{"d_shared_expert": 0, "moe_layers": [0, 1, 2, 3, 4, 5, 6, 7, 8, 9], "normalize_top_k": false, "lr_router": 0.000524, "norm": "rmsnorm", "max_grad_norm": 1.0, "max_seq_len": 1024}
Below are experts of layer 2 (counted from 0) of a mixture-of-experts language model. Rows are named gate (a neuron's input weights, with its number), up (a neuron's input weights, with its number) and show model dimensions 240-319. Each number is 500 + 25 x the weight over its row's rms, rounded and kept within 0 to 999. Numbers have three digits each.
Before each expert's rows: "gets" lists some tokens that make up at least twice as much of what it gets as of all text. This comes from a sample of Wikipedia text that the model never trained on. Tokens count by the router's weight.

# expert 11
gets: ",", " (", "\n", ")", ":", "),"
gate0:517438462495521513505528496480529487489501488499520460519502464484476507471491466543477476539516475491512509495458529502529501502469525510513522452465530431456493482479461479476509525497479527515489502495491553476547472520447438521509510467
up0:488463482508514511515490474513518529509521479448529489472486497484510464470467485532480464504481491526506466473482565508468478533516465443520490473467483485473537475534502505517506552519501517523492490494516613540532455467472452524484547494
gate1:494486487502531522500487478499491477499556498516490501521495519484480481469471496462517462511500496509491458516503560514515535516497497555498482497485532531509479512520507501481529499515517468493518469464517509504554494532468538516472445532
up1:466508475464508520476468507539507498503514499519483493468521528499481543470512501516513499523554466509488471473521510483507504500529568503468486466506496523466493557456519492468509534469479477497490518464496516497476484516485523512479488483
gate2:547474538507486521453469530498436481505488486523502478477462503485484490485511504488512525484504514517509508533501483503478470522529527518536525485509450488504496531493522508501494502501497467521469497480480504498480559497525534528499495500
up2:466508502516545496552533454522575477494494485497474472474519500501512548509527526531519476471524504496530471493497488496503515489484514491489460496495552517510514505565498490515494490491517470485501503526478503539486480485467515478508487505
gate3:529532475482493515489511518471472465505463500530517479550466493531519511481509483498507546483475478533503476513476516472494510498504497495471492468500510495489487460453568517476456523456450471495498517498522496525514486498509540471492496461
up3:474473492506469494475446501534497499487479501525494460475508511480507493499486530539473470520459480480536532509512516511517530467493503464474518495514483482556517518499518499500479513507487515469527497452505475453478498476497485500505489508
gate4:464454496506508478477522581495497502477510515456486488512480511454515437482483512507526530496486494525505474484484479510448448505489520475508523516497517501551504480460465500488470511518508516533458539495474524520501524515463488473468488531
up4:537556506503488471495529524479545480504516518516520508514453508486499494496535502489495542491517503490500473466474489464461487478518527582471473495552523510540467510490484498525511451529441482447498498535493504519525492508500531464514486477
gate5:522493442504507504467481563523420507484528511515496536523486500518515526507510495513494510504435485517496467496547475478485521458494503464553481468479494501497473500486486499493493491552462480490512498508514475506543475520491514528519438497
up5:469444463498527535517502489511484536534455500514509493491530526508492529488521521462476517559558513515485504479502504471491509506483525536416464503496530511433514534488517520491481523474491507497542512474474470477534478480478486509479486512
gate6:508513502502463509498504534477536465486442533505455500485512488496510465488482491472504503466500494502503516486522478481550459498506530568463496501499493456521494503470486513527474474517475470518526536494495474467464563505482493517476483512
up6:494512461472505530523508467524464483507542483495567478506492472486492519522502519488441474530460556523555501487477524499487483501486459459512461527499513505537515460503466507481523470510509552504492462456525500529539483507517524494482502507
gate7:483514446512480526488512487483511549494470506492478445520439474559527506524510534507480477507481495543494476504475474528466518548490475496523489500458502494524537482490506523462502495509496513464499471452498475496541514512494494529463490528
up7:459493465499501462539483522525502542475492502507464534508502510476517505493484516516500462488461516481511501477496512518486565563491492521505474492490464512533530470519466530478503542491490524500481484475523479503547497516461532497456525547
gate8:489506493484531508543499549548502530472507507488457490494501513541504497538503510480487505470495459486517489486463524548546495464506518460495483462498514426500505520469487488522493454496491526503489520539501508503472483511557469524531491501
up8:498486520500500513543489510509497500506564486483460482467502519490518541499530463543493486494471470513479495490475518491532511508503512511497519507515498476508519490483481489492499496497474517529463478509536460528498451470506512549501511501
gate9:439465515510492525500484529502528477505494532481495504552450485503492510511480508505481496507511506537494481516513520495470457554497513530516502488521514472488492460472466510487506552520545477545490484489511514496471455512464471537475508505
up9:567492484515492466517521500491529517530495477519486501501497530491511490508496507478522470472490507498515492502522480508513548483519518482470513469503494514539531508528515534486537520482478497457520522512445498485526491513517520505484476487
gate10:500474478468475486516475516503474553460501484531494468489494503451451479553496509484533449438504487500461460500497472529500465500530486474508502505490520487485502452492506470516460488548458487491489534485484492496453523494508479500500472477
up10:547488503483520526519509520527494518486423505478485455486509466502486436533517557537542523462511517544461467508517528515500479513507481513501530506480495491460482456520490492504496506506495532487503503492472509482478476523517459487493489472
gate11:509515504526459512509556503499509532497494504534463502481504503484472500469525520509478503498492483491515484531498508508508489481511494499510505523499512509497483492500474480510526495510485494474505504500490502501498519463541505468466467467
up11:507515545506463507469534493526470498508502492494469503504463488510503516515463545462521457508489503487522490527495487529504490467500453510493496498492491504521519514513483466514483503514487472491482496492504474514509527494496500507505466501
gate12:492465506481480500481491491479479536483503511508499458527504535479461520524493495434491431563505478471498534512508473551535494545512474454478491492504533531470474517491493500503512534512526501492500528441508481503500549498488512496500485533
up12:488504512502491515527529498521505509495527496477514540452527491514526469515495493542505478460485559488500492493522526495495465489488478498493531521508485489534498458550485504506507462461499504508486499506543502525498450529502488498494524480
gate13:518502522476487499460535534495475490559470526515444473543474485522493479525499491478522484520505509467504480552474453542471487500504458506544523560520506526474487501471501524536512509470457482486482501491497477479524559528496484495517436486
up13:487485479510552499524481476488490497450524475489515515501542494497501545506497521534514485508480465538485499462492516484534487497501520462464543439489530520546519487510514466464496533524520514503500486502528489504459448489518512536478567522
gate14:482467510550470511487509486478489476518447514489518478497495473503527559529476503538513481504483450490483514503524505534491474536488486467572533471511515481506519488531470514494481515514514488509490467497529492518482489545503514499519494455
up14:478462460505524490489563528508476463504498529480483491467467484486506492507525553507524508533477495474541469485486473517519486496494497430530507467528527460520467512450453505528481507528553496483482504552484507528467488529497489562508503495
gate15:516427441513500497520533476520513528482502486468496517471546499514491471512502481543511466509483551493519449498456499510460503504467500486488491500462493495522508496488471467471526507495494505528502534469470526485504484523522444481478452521
up15:569482531489503514475544522533475478528491482491502500490523533525511518535506464494510507504501532542547467500472532541495543502491464541474503490486495531513484476534507518483510525499455502503495452503471491519504516521522500472457433455
gate16:534469472473525504521528514528547520497514536506498450474538489517512464539462461508474459544507502498522542508454501489497467527511482496466518499485498534495473486444528537468542470508476493497451508472500462495502518520532475490489552490
up16:475548526527473508477535500467486480533496504521463509581484523519502518482534465456506545469487469533526499505481484488474485488510502527564531509495543513481499478491479515472507517484484505505499517498517507520471539502494506499488457509
gate17:467540466499453518500509493508521501480530502469543565515502456510523465495510498481500485513545550468472491540488508486458498472485516454522439521471491487512507500466513496500511511446487524564498481468539493460496505467475523487473490493
up17:497524510524527511477486552472552534461532494467476532516506507519525442501496500512477525484508497505483542539506494526475466495485510456478448500504476489549493518467539516517529529462487507505513456475533483423482488494505490513486513498
gate18:515482509540490529492474511489516521525502475495475502475491505502463477488494519547522512478520495575454522527510493518509511495492455526494515488490513477529498518541509499512541524495522468544469488514513515473517521561476484512485514478
up18:490504505505491477480497493524470490521499510489517534499529503502527479520478481474495487492483562489516471493524472485445462524483516483455491472521456504509490492531503537517484471520492502505510535480506526511495465465529516494485511536
gate19:474473465515532490491484511503493487511508514492498464499480431534520473575457517533495510535545499502486477460540483489449527577502524508502543495488491518492511478485508495457493547535469516515496479513467501484502505485473475534482499468
up19:511528494516496471506542563520510479497503523514491478532500493481539502482520485442506529539500510473541485491551500490486507512516445492480548517520518554538499455508480539499498528525525543492459452532505552502547509481513502507503474447
gate20:543533490526470468515487480514451495511518467534491496470483529506563484522521442485497509503505517533524473545467525554461527515447448476525500507494515519514512486484500505520495455519486490505430499521491504510565530490530492479459490463
up20:510526507528429496485504518497446513476457533504527524508488528488541465536513482486519480482480506513479499546477487467538478487491523485544479527502530494474511496505503464517487504467509473517471549553495512539486547504511531483470551485
gate21:528497507553477498460555543474493454499493502493483498508456511484469485496500504496520520555521512493511499511510530530495542486499512531489496491502525524500474520492461509501484510526496449465508502510474507509492558534527468526510503489
up21:494480473502508511513503481504456513547444505519497510502478470511501548520477491540499494454469476516496510518474483493515485502514486498508487493522498524445510481523481506503515515479526520499484472499503530512534457483490503501508515510
gate22:479513459496486482532491498476464504524526508483538522498497514483523447515505497536518481502510482510485494470485492523491490495461481444450494470518524516507535522534511456515457535527519486482487537524506479481502490576462504489465484488
up22:538510491469491490531490455477477499499505511523520528481484508463524439529507502530435505550535521522487509455466496488504513526470456491452483448521528513495522476536497484480493536510533484478511500515482496513521452522440515463482474519
gate23:482528485469524524519546526515523526500471489525499519480477492478465520511500509490541519540493514532497513505512501498439462509497579459465491502522491525500488467519520506515527455502510429533496528462545539491452499529476493484504518462
up23:530502498485472474497472455547488488500501535505515514483518489533528499512425509486450468498506501471543508501501461498478474529484450525498472523483460533473531550553456497488500542530504539486520459513514472496520504493497513504495444548
gate24:452505513477476498511489526563487466509476523511521501477463497517499507526532535488488509474498508518499543487544448471450508536505492497486447525513458548519505505444495498493466501480478530514532495452533475526472499529494514505535492548
up24:528480469504496535485484490497534503532490523495489470480542474523456477484493530501508519556496506507534514507470477512467535497504534500530483543496521434505511519507465479507530456503500493521532495468512471484493506479472452505495478522
gate25:536501531505498494554500517488485478489497486493474534472489474495527546515503476465523441544475514484516511507533497544486503471510501517449505472497486492502475513498487522472478514564468492504502506506491529502493514483481522511469487509
up25:493504505483456519493463497495491518536477522513509476528527495477516465478540500548455481480502488483498532523499492492506511514469507428490505495503494489475525486492507475536518509461506515506482502473518449503532479513516466480547509453
gate26:524514457507450495531475481535502436496488564503507528474542459502533471505487509505461519480560491525506502473525449510509517534488542471479535493493457529514553506501508461497527530484497528488509503448491525492432507547473516513497520466
up26:506472489485504508488474494508506542521515520477519501520481477527516502521501512506515489495494511511476479512502531524534474536481475437484486483473492461527492512491585508494496513481468490497495500497511481507515528486526510466486533461

# expert 6
gets: " ", "0", "1", "2", " m", " T"
gate0:461470517536500506496511511484524523529509496481460541460483518493448518488493507491520514468457472538496505481471518540502515501508477496486514489454498511498503504487511479489542468516515490449461451505526508508526511510523493502466485503
up0:509536472448502473458538515509508503509539564460492502559469457498508466502500470446528469462494529528546515503496507457495491511516502553474504494514482452500482513501489505501521532464505496473460518497514537511550478463510512518498484516
gate1:518481489532494450524475507482496517476526459480514495470513513514511497499521464458485493497507538507556524480535501533471513539482510533478512430471434493468516538489491434509480478519481445555493505560514541508518519488467532485534467532
up1:524519480465489502471522514523478543516503505538484494518476461513509511496483525533503558477520497473521492490465492515504500491474517526482503473506542492519482459522492478513509540460494514441496520461505498478520471554506546488471498482
gate2:486501489449543512511514504463469507525462512543479486489474533494499517495486514549529520509522470508501470475522517518490454480507490438509515507505550502496446468503476496496478529492539473540497529507467482461508509545492516523485483522
up2:526498492519497519509508507465525529517495512525472476539463484488523509481526504500506501469486523482507506509490505518489481495437468458512538539562530449494460493495487490492496484493481496517500505465458488510533466543500533527477516473
gate3:529514477478469481522486490506479529538463505460495499520570502512497478513496513531529467527512492540532520459497456499484531518541466448498509515480470513476484476528480483532499528549515497472505475497488514526485522503488512541521509465
up3:488522434488501476517489509510473485509474532498507534510514542416515478464525480563488482503479482519489510513473477492527481496514489499487534518538503480521509472494502467462489496542498481470531557491516483475494512507473540493513512434
gate4:495568521502479546500498533488526501490476510527492497473485496483512521481513513497473496456485515491484484541469572552495521477453498449528481499499512482530518498480518455542483526487462483470446462495554510484519514503532504497491552498
up4:479463446460476515494512489503530479475493544486506468547486509446485495518496469456458484506490511492539485492512491495473512525520513495472492498517486464528523540512521529495491493483519496530502467491510506493495465487497515487463541502
gate5:490547520465489498533467552458501475512577491488487517482469547513488495511484492496462453485476505528484534506528498505492521486497469476485478538499486530472522510536534529522512517515523507480527495494493507548501528508524457518523514523
up5:542537515513502510577439479529496476506508472476503514498533513552470495489525512549511457553470533519458542465494520524522520557487494460518501494480528550478557491496532534489497531514475517502542514527535525513522513499496461513490516488
gate6:553510484497446463493509513507500490506570530530457497510505534494516451478475473490505528508495510492536460460479469527486465424484487498518508463516528505495487455514499471509514519553528491513488514497499492497505518526479557517507504513
up6:440470489527539550487521516478497548523481502490544517505465470504491530507538501508510479490488496505471493544536511468480530558521488489476498488489498473491514545476506494540510498490485496483484518485466507510499502475502439506478496465
gate7:499537512501478483508541465502520495484532490515513491517489464483486527446506483497513479485493489469520532521521536488497543443455469527524457518456539481477520438528482438481484494484526489520505493484539506501522515517494476493547508464
up7:512441484535501477493455477462503493527482459461460496513476482536506464558475458486508492478517503503456488509469499494514468550497515476479529464503463472521525510517519563536519469503485484522439476533468530499488511517495512533469486491
gate8:520476513470508516490594487443526500547485504472505565532514486524512492501407440475496522505507474474477462542497528501480506492460534523485494479492503510519494493507494516443492509493468462475488465500501477502500482535488529496502456472
up8:518509474493497531509506495526484512494507534471520516516541543546488502460525501518485542526503522496518475451504488487486489527463511478463496469464487502522496453443542490469514533490529498471494481475554512520486479574510482477497463479
gate9:516501540571517497500493487503500508495531470508501500465554506486524516485474489489519525488454517530506500486471523487505506519485499512497510477541495521467440511475506488537484492534500471455483452484499537493522487543486468486488485485
up9:508490510506473466490509488475508509543468504514495498467471479456505489540494500495534510450515462500487489500498520490502512473519483507493506451510477475488475509534505491538513491554537493471489530507497525524476539459446553507573490515
gate10:517504557492481511485511463482520523535501487509516528529520501494518462500473484468487500543520497491524486543506481524478481483528492515554552484518502495567481486518476548525546532491516503529485474504478589541515498521524536487486460517
up10:467476469554547499500521517514511467482487526504475511474493518520499521530477508492539471480433497518477490490471459492505516494496482513430474541514489506490509546465547474496484453502520489475503483439519446457440511496460507499513534499
gate11:493504539522502491541513474469498460498505489504521485474517522519505546490538469517488499519473510461506473520501494480501517463498517432498481478492495464484514548507517484474502462533504509484514517511490511533500557516508458534546488520
up11:516498502496496473461562527465533510501523543489505512493490445473466491515458461515465496500512446516486500500468508485474491483495475565502489504535498524442472480529470542534534477477505507520473497502554530515442425507480542476531496503
gate12:460530527497543493492478493508459544510529560540495461515472531502517500504468451504564477511479461518510521527539527513491461489517537478520520510488507488542542471504467427482520477514496519497481499449519509476483529504478471553474489490
up12:505484472545491507551528471510490460482456496456486526527505478551467490511509536460525505536505472516506498490477454506490496533453479503487505504531504509514504549513474543505521513467499491480477511528516470525513446503496511508517523507
gate13:508523481511479508506473460515510444451460491480515501470513559499497500501493505529470503501511514487526471487531473496499520530465506463506467488438488514482506461535538494521523507525535506504503505487469511529482526473506485484532557481
up13:514518516505488489525500478522494511500480489495485443516489523506497508480511495493476527531488478576484478544487481540491498527484521484491482519511517526552535493480519565468489499473503508493530518509553507510488550516477479496491478472
gate14:502539477497445512486543526507471506541526546469528485525491476504516541486479490522481496498517481554502477512507520508517433493484499449515490521464527501513490499487508496468492570504483483481539545454518467463519549524503477484495542503
up14:502557485469466496522536501510486484510472526536510495499512485453506508535497532538513504477500477540488468494526513473530479454493512495514445524466499488462465469523476474475476517501491478470522534499493472500480542503498498507494520502
gate15:496523543523491491431505490473510533548521513539520489501508502518507448528483458495537468491524487488504500509477566524512491460472521516494477507509495497480485536484503427502488477513526446509445529498503524471520501485484531499528485539
up15:509506521544522484481465472481518499544494494535480453474514454486508462525518477494516482475487540506524491502500567500496511432495497513517445469545505519480493514499523467510470502496516473498451522507517536507512487540486525510549499527
gate16:495508504488470458539434502524473466492542480469515500467448506520553489484492498450470469475519524548490511504503482506480523534509512506534505488463460517532505473498521473497510502495534511531501479540563493477514513488516478501473485487
up16:511540518485494526556510505490528549512469497535471522534523458497523485508480538524500530472485536545496533539507456484512499488482514500500477515469469522524515488493482519476522511492462491504464470463503464502483471469509527510447515499
gate17:518478533516473516512563486494552552543511494524508474531484526497510503518457452502471486537466539527492498465522513489531523544492478445490423506508542496451536496493492531505514530516547518470470498535485460468502458480505544526571508480
up17:494523492524451512491520519482494453492500539481482489497520450487475449468492481505537486520498441529495510535516502484533493508472519538519496574513494503483455470472502496520489473471441476453496497460509520530473514518487471471514517512
gate18:497507488489440453471504505498474513523541483457531521489541464528520508501460501477463419527527515494522436499536472516459518523497484454536510479481468518473510495499493446512538528540505523471481456538457488501489498501550487522478498524
up18:509497460479507493490444495423483547476553495492483494497485486510496494487513537479500561484526487498499462518480478477455497494529480547520495472464501521535515490514474487513544494509525521489507497563477543534506491526508536522487503495
gate19:473501453525511494498505515507522526488494504486516531488453557510490464496476498498523497539489538502499449538500514483465521484468456472538474477528474465517533454500478482469499499531498467519520469510520510477507457474510497486527508484
up19:512531539522472512495478457528471514501538479469493480492493470518506542522515502468506480512537469503501553462470511516520494494527558503484512540476522552506495527533570467523501531504498530514480511499477492517494532468518524492489541489
gate20:502529546497476522498486510522493496507499511522491506495458529534529510470492512499506500447479555488533474479518507492538486481487496504479470481495518419507469523484486473547486479500487513510490514490536518526500508479515501484557488508
up20:520499509442470548536472509513470478505505514499515493513494534504487473449509495512485511452490539496503489477493468470569492464506475473455488505504511437491459476472514510526474484526493497528520509544512518525499491528529477427544480505
gate21:481502537486518489512520452536518479580532517479507485524485519520502498501435493480497469485486468528489483505474482488516510515457483504496519449519491460529541497495524507493490504496459493468500502524511476525514551523481459497536512512
up21:517549464542462508482481532492519529472473487509464479511494474517534533498508521469538516538514525494482501525529531561500509490456485498518518530452513513502481481573516469511520512480490498475502459480476526472517452491502522482513484459
gate22:503446499499474509488493544487488486496502486475506527533462481531550528457464518528573526494485505528522463518474497525492526471467510533528501507496476503545471523535491503512487521519521480540497475506513492473527515492486514484500517476
up22:473472509500511486470494495529529508466465528489487518531472496543544512452485540514526525497471532534510473503504465470488543504454537552496482518487474500519464488531495477496492509503512500516511502512532487506530508540475490492490489495
gate23:529533528498501541506536499494496513531494491480470468518524521510525495511488490530538559521522521502478493515527489484493495498489541503479476504455490503488477471478473506532516485443485450515475499521538487467495470532495542475511491481
up23:543511556524487495487479514489475486515502498496484512498517502482513489523495456515446537521523509505486526512533465465467483479448484518482487520472502532494470488501489521486512475475510476488492484492474480489522495519503510475510481522
gate24:517507478502492473498488500511466479539539480486474520515537532493505476488457471516486484532529542480520485534505508514453455525464511470456505492466476515504482534546493489518530443493476524532510500527497505483462498517495525538512515463
up24:503498479472502533515552550467483528506500475516504501495536518535508469494505535506459468501470461504464501543495517478485499510502504522519531520474502507501538477484469560459498534525482509516505467476479471579505517499474484505499470500
gate25:483445531508459478505486531548455510502502513487477502494489532484499480494496514541468466476483526514496501497467500487495522538483481494501506488517492473495502496542539519492453517542492505518484534484442526491525492507474525515533523477
up25:520457524450530438495518502525459483494496512514478498499495503506495509456503483512459488512488536505534519552489458500440528507537488518484491519501495521480533452511526489524475511565485492527506550498463463510514511472493508528562500479
gate26:485492510469490528499493488483477509530510544508486455545448490509489510510482506477508509452494541510473533568507504531491503475510456512544534499507474483485489515499506526511477510476491499442490489531503501496514473509482493514464510499
up26:506501477503482471510468502506469507453521480477494487524478471503522466502478491481467471504531492541480520484515485478484465485484472459498481486476491526489530525513507512499490491503461508462493518510514488500475458527516512511473479533

# expert 10
gets: "ly", "I", "al", " A", " a", "==="
gate0:568537515452437492476530493499490499472465528504511491501532495530485474465469504520471530462469472551523475534511484498472518457490523496491504527512502498511471473495487531503546515492489494495530488524508534466510483532487513506463485478
up0:473514479506543494527509520484503461522487480500531479534492511523445502506492492495506509504528512468474514472489485494492469497496516510497481534461464520485543473526427470490504515473512516469497494500500493533514507511485487460535506535
gate1:496560498454485486471480513490510509484500513503474483530520548497491473479507517481494451519506515477469508439493536508471461553476472491483503527474481507508519518467508522502513462515522477514515497482522536502498473496510514494470483465
up1:491481539495494527515550507488469502462493481519497509493490492468481520563511491468525451499520497488549491527522500478476504479531503521505498506500476471461476472499487507487503495477502509464545546486478480491532494501521502519500482535
gate2:510527499531471537510509535536509547506489514541486509481519490545496465491466497476492560486489515501466533499520483455497516494542519518482516469539525508475479547483461491504481486486482523521444524514506553510482528464505513521509482516
up2:488496502479471514483519500498527521500429498545502473503547517546519484505473510472505488464471512493492493515481506506465500539469509526469470514475507505500486559508458455463489463532498482536538556524502520536492502494478516497535507472
gate3:467502483505473577501495515482505506501498485494462493530510520492516512500457429521474516490539482522543512500514512518504503488482476488513481502504497470499509493498504500533502509515499455501525501469528486470477541476498549500492501455
up3:484494524549515455438515508471507485506526485502490477526451461519474535531483489501483522530521481502530547507508482478508496493509499508507514492496482445507513497527472502483493483478543484531467499474528492491536491539487500518542512519
gate4:525548498508512458505574480499528505524556502468498518536520524519509541521501488486502492495490519526470517503505513530496507491474492502515483498478525509488499477528482496545475508482523504527451539532482481495507497485499474482493509461
up4:493496534473509521516455505479499513496461524497468496477470484500483468492494524495499510529478490446543443516448511520508490443502497431513485488520495515554516490524539510472525513496470498463514462500541508480525526526494511470525497486
gate5:462449484516511482469486506538516503489486497461465525467533480482492487483528498500502489479514503494500486507472496532459520452516497457516513507530505529517497473485483505491487470496510466494516474511480498454489488507511485480534522484
up5:514452502480516493516465495529520492491506470521425542476549452511502492493521516487522502468523513537474495493495535521492544494522478465563526479494534521497505500502527510492500501483483476535511515491456542468473503502540524509474507465
gate6:521502504522523474463530500485498492547481470443500484530483476530504499486446460494523498505485501517492467494442449465489496481490508519502510443518526508475499477506475489497500474476524540532510489487455499509497533527483511498467506467
up6:520489505494503468478494475489491476521454501461506473549488474476506465465449469510501504465520482524475492521460460471505518491468480532543508466489564486478494485516495515527494521467515530480486528501484505443501460532487505497494513454
gate7:519494536473465476497527502508532466516490511500486529526455507535514487536530525501491521510530510509515508542474542508473523527489471469489439536486514525511492505507486498503454501555473509511493529506468488530498503492529452549502484431
up7:520496494567539523511481513474507493524483514483515468513496519488492490502487493508527477506486536538527498495519490456508499525494471476556509504528515507504491476519510516473530543505523453456526529528513451484526482541485548499495491505
gate8:455529512492535556467463506511496488532480504490531492518473472535538467524504463492526475538532504473486560536493488492519490552545474496499462484530510494496485505503520496492534504505544556484483468500483541468460501491525504545527493528
up8:500496523516520483466523471507514480516490528465483495486498454486525500517520512529470548532462489526482514462533503510517480470508512463511492497506561548464505526435531492474482529495443501516520504472551468520518513495478458507537505466
gate9:503523560548518503536540528518473499463462465489449540459517494475459501473462487456518551441457474490515505489505494488495516517507502495503488501487515472533544528524502513491519462523513482535486505499507514543429514483440488466498518479
up9:497445448529465513456520506484465469467484518549498479530536523521524517529587506530482497511486512509528536535523508513522476497517533511511539510474499493471483484468498518527477528501475515475526505519486446513551536587497469554515486514
gate10:515525542479474493489479498463514502523502499543501542521480509472488468474491478490508527526486479481541486519485477512499538494449508463504499467444488534498547504494511469501539495509492501475500472484466476567413489471491481503487479498
up10:521474509489483545497505543536486490445451473479518515476474526482509518520504513494494480510486480496504480479536500510477468493509497518527504524470474527474506486525476461507471526457506519508538504503534512480522532494466480475503507502
gate11:539536477488489532490497496500517500496498501475523476513518480475513542480527474518499476527508507520515520503508481471500508485519524465457498490503527517481467526493502528504536491466500499510505544471508515504471456514478449515513454519
up11:525530466461486463492534518501505489476499466485493550497492468444506498482529473498466460506458497543454485510510507478505480478492494487475501437506556498497497498469520519501507507440483504526507487475528544478473519524489492486517508459
gate12:501491535465546514486507535490438509492500490516508510522499513525492505548484488504488551532526497454480474485493506487479500494499515511515467529507469460531534528491512484545494505513480499510522506525529514447469526494421508469533476543
up12:477483564474504526483512531496499452503482471479494495502501513521516492512460470513506498532482546459500482524464474505502481527512527514498501481516495481508501498526521473565518466488482492541499508505477511486489517539465499476546463505
gate13:473474502477540573487478512476512503550498491516498486509488489556507479507446468505512529462512532515510458510496507478530510501471512503495522489505491491493493521551495483465483490486504529470532436461498491490526522473476513487489499476
up13:494453470514450448461467505519534525504490481438507522506536488549518484489477494470458498522500484513479464491494503511479479522487514506506466504506500512513497469487538496458503548499491562556479502500478502473509512460516499518507506496
gate14:504517491513499524523526540461516493496524485501491454510492512454520452517549455502538501503530533553508460500519460512472492466488482499502492516514493521528471523532473501507489490549485479545509513506474521460483490526505479512500475489
up14:495539467497477491455493491520488496536527515482510573486475506505524533471468545475490480473505446467507536517487507532503506486496504514520469494516493465503487466472509474547502537456501509439505474471508487520485531466494533489521498513
gate15:462484515479487495475478514490472476490490505499519473504519505521511516498495516486526505487489481489499467463477499514486500518488491514496482557519494505533511490509488489491459500483466530450528494528484452499510542507430459547507494532
up15:489493462476455501443518536511510489466507499567509522521456491517519519498530523461486520519500470484497497472538470517489533538500492501511502500480519451491514503510545492484523513453496500483497494493465520524511466458486487496449450508
gate16:497487456547507475467504529460508468453517484531507521509497533472452503516498503477510503525522526501511491493549486481538487481525468510449510463506500494455475436538472481526496495509579466497472504513476502541524507507503508490499474552
up16:481512486528535511541467494450492500503525458482471477485497530505462532490475517472541515498497509483471477489495500503472507461495490509487502423501494457482544486496514493478528494474510453463478509514514505507551496496507526499478467496
gate17:505496509480499506481502472516497515472542472513478495486466481519520518538415512488509473502458451532500485493468516462465509519480514481482478505502490482474548495474474514521468532508458510505482487504519519498478501489508485485498508492
up17:490520482441522526491501494487528502506540503523486486472491472507488510549483504481501486499496471508492454513507476470464487504436526488475416479528479466513487484507542510501511482518504545504483483513485460477484534475472446547476516502
gate18:495443517529543524514480529507494502474478461508506501517565486537493578481482432477517505496488511516494482462479506502482516538474493542473492496518484501479498553513522495489524513480542529490529487531532470448545532506481458487506510516
up18:472496508537496518467502464452539499521533531528504500513479490495514463514473493488480508525513534513537534504467512495540499462509494509482505499483518552527508533500541573467524545518468479489495529502506535498486492494489505504514474523
gate19:541490546473506444500530509518502464523466479496458533538523474519517542459514509491497514486472522498513480479449491469506511489510469491523507491517519502511513486542496482521507486468504496545471513474526522519478526513449515467514534486
up19:469453527498494520462542505521481525486477461498513513524473505545494526496505517488518561494486517478494493483485472458481492507517480523485515484527492494486515468538490499518530496464520528544460506496535564551493507513516484470503505476
gate20:555488498486498549518520509486504508533504512457493525503512521493521490452497483533467462473490514530503522488477531532469504494501510459517483505482523478491494486530550489452516512513499486522511535469526469498489497510449512506482485490
up20:490437500546478532518495457516488528516528486468472478511500512488516536492547467561479485468511485526516510454474505535476507508493468483484473476438497482502501529525507512465446513525508475561506485473532499488515495507508505497518483519
gate21:495464485464504520460511497538504503509497504518465495485505462504510486547521531535529487506521525476506469502542540460514507545518484493490480505488497489590521501502463520522498462499526518487501499529444456466489480473513524525507485529
up21:506476525502505524500514477506451520499517477524513502522493514501496491470480485509470464473538481494521519511475507495504488508513514481512529511544524507499478498441506483489517489490498489496446506466519493457469489451537500489505474484
gate22:509523554487499494478495467525449500487494505478475460535523479468476510494458479471499472499503484466482477550505472491491510531507484490526478538526493477474512529494495502542495513451530477483476504468512496471474478488496475492494488519
up22:520484478456510468462523463462544496546515530503460546502503458487506501446481465493493470486481540478496496523498476524485512548504526513480496493521498435527475483531534479514504471456512460509457512471475494500531502489492582454455507466
gate23:541500511487511512481478511479470533473490510471520513485516545512505488489501487525537511487471470496536491513499460501524453473470506486508499461510529453529557521511495506536484458481563530450475459492445511520500504488473518521516491496
up23:488500499503498495549493506491532476491505504516506505468467483454541513465481482465495494508498478513514556478471509511480512503533507502541528498493477521518449482454491491465543543499447485546511530519513516516456480475506455513479525549
gate24:507525507496494531493509496517483519501587469514494491497506554487476499519476472482526494503523517492505518435517492472524517495499508526525530493473465517469525490535472501529464512481522508494517530507455510468464541537521495510501476499
up24:555514514483482514487497472535535535510554469499507485468504503478508519515514498510478521499501509521509495444488493479509525486523500474511540448446447519537483481510487518484492489532489477528507504492461535459485520483542559539508531523
gate25:483449511545504486480525492468479510548447456504464480489480480478495525478436477463521510482504494471537515495506501500476528483518502516502536524490491473515543486528503498473564498521516471487500480486496485535528492472433478474500482533
up25:482503484510479480474500489523523518489526512521515523471498487521507501493459476460525477490478501494489476510462480487539506559505487543490511479494465539472509501503465492500472493518502551513506476535499548496519513532537508472495555472
gate26:529506502495497511468519497530451527493510489470432533498478466494517507449496539518465499496493476464471495474490497499467510509487513499538477511530492484534490534522535543525518466452470489545482479473548493508480490473541502481522503519
up26:521484479516498498520510484451558502498533497508509485514490505495495516498528495510483522520498503570507524503531460529493503508437495498477516494485499513504512520520528474480548534520526487453516512497458498522507478526489532493498533548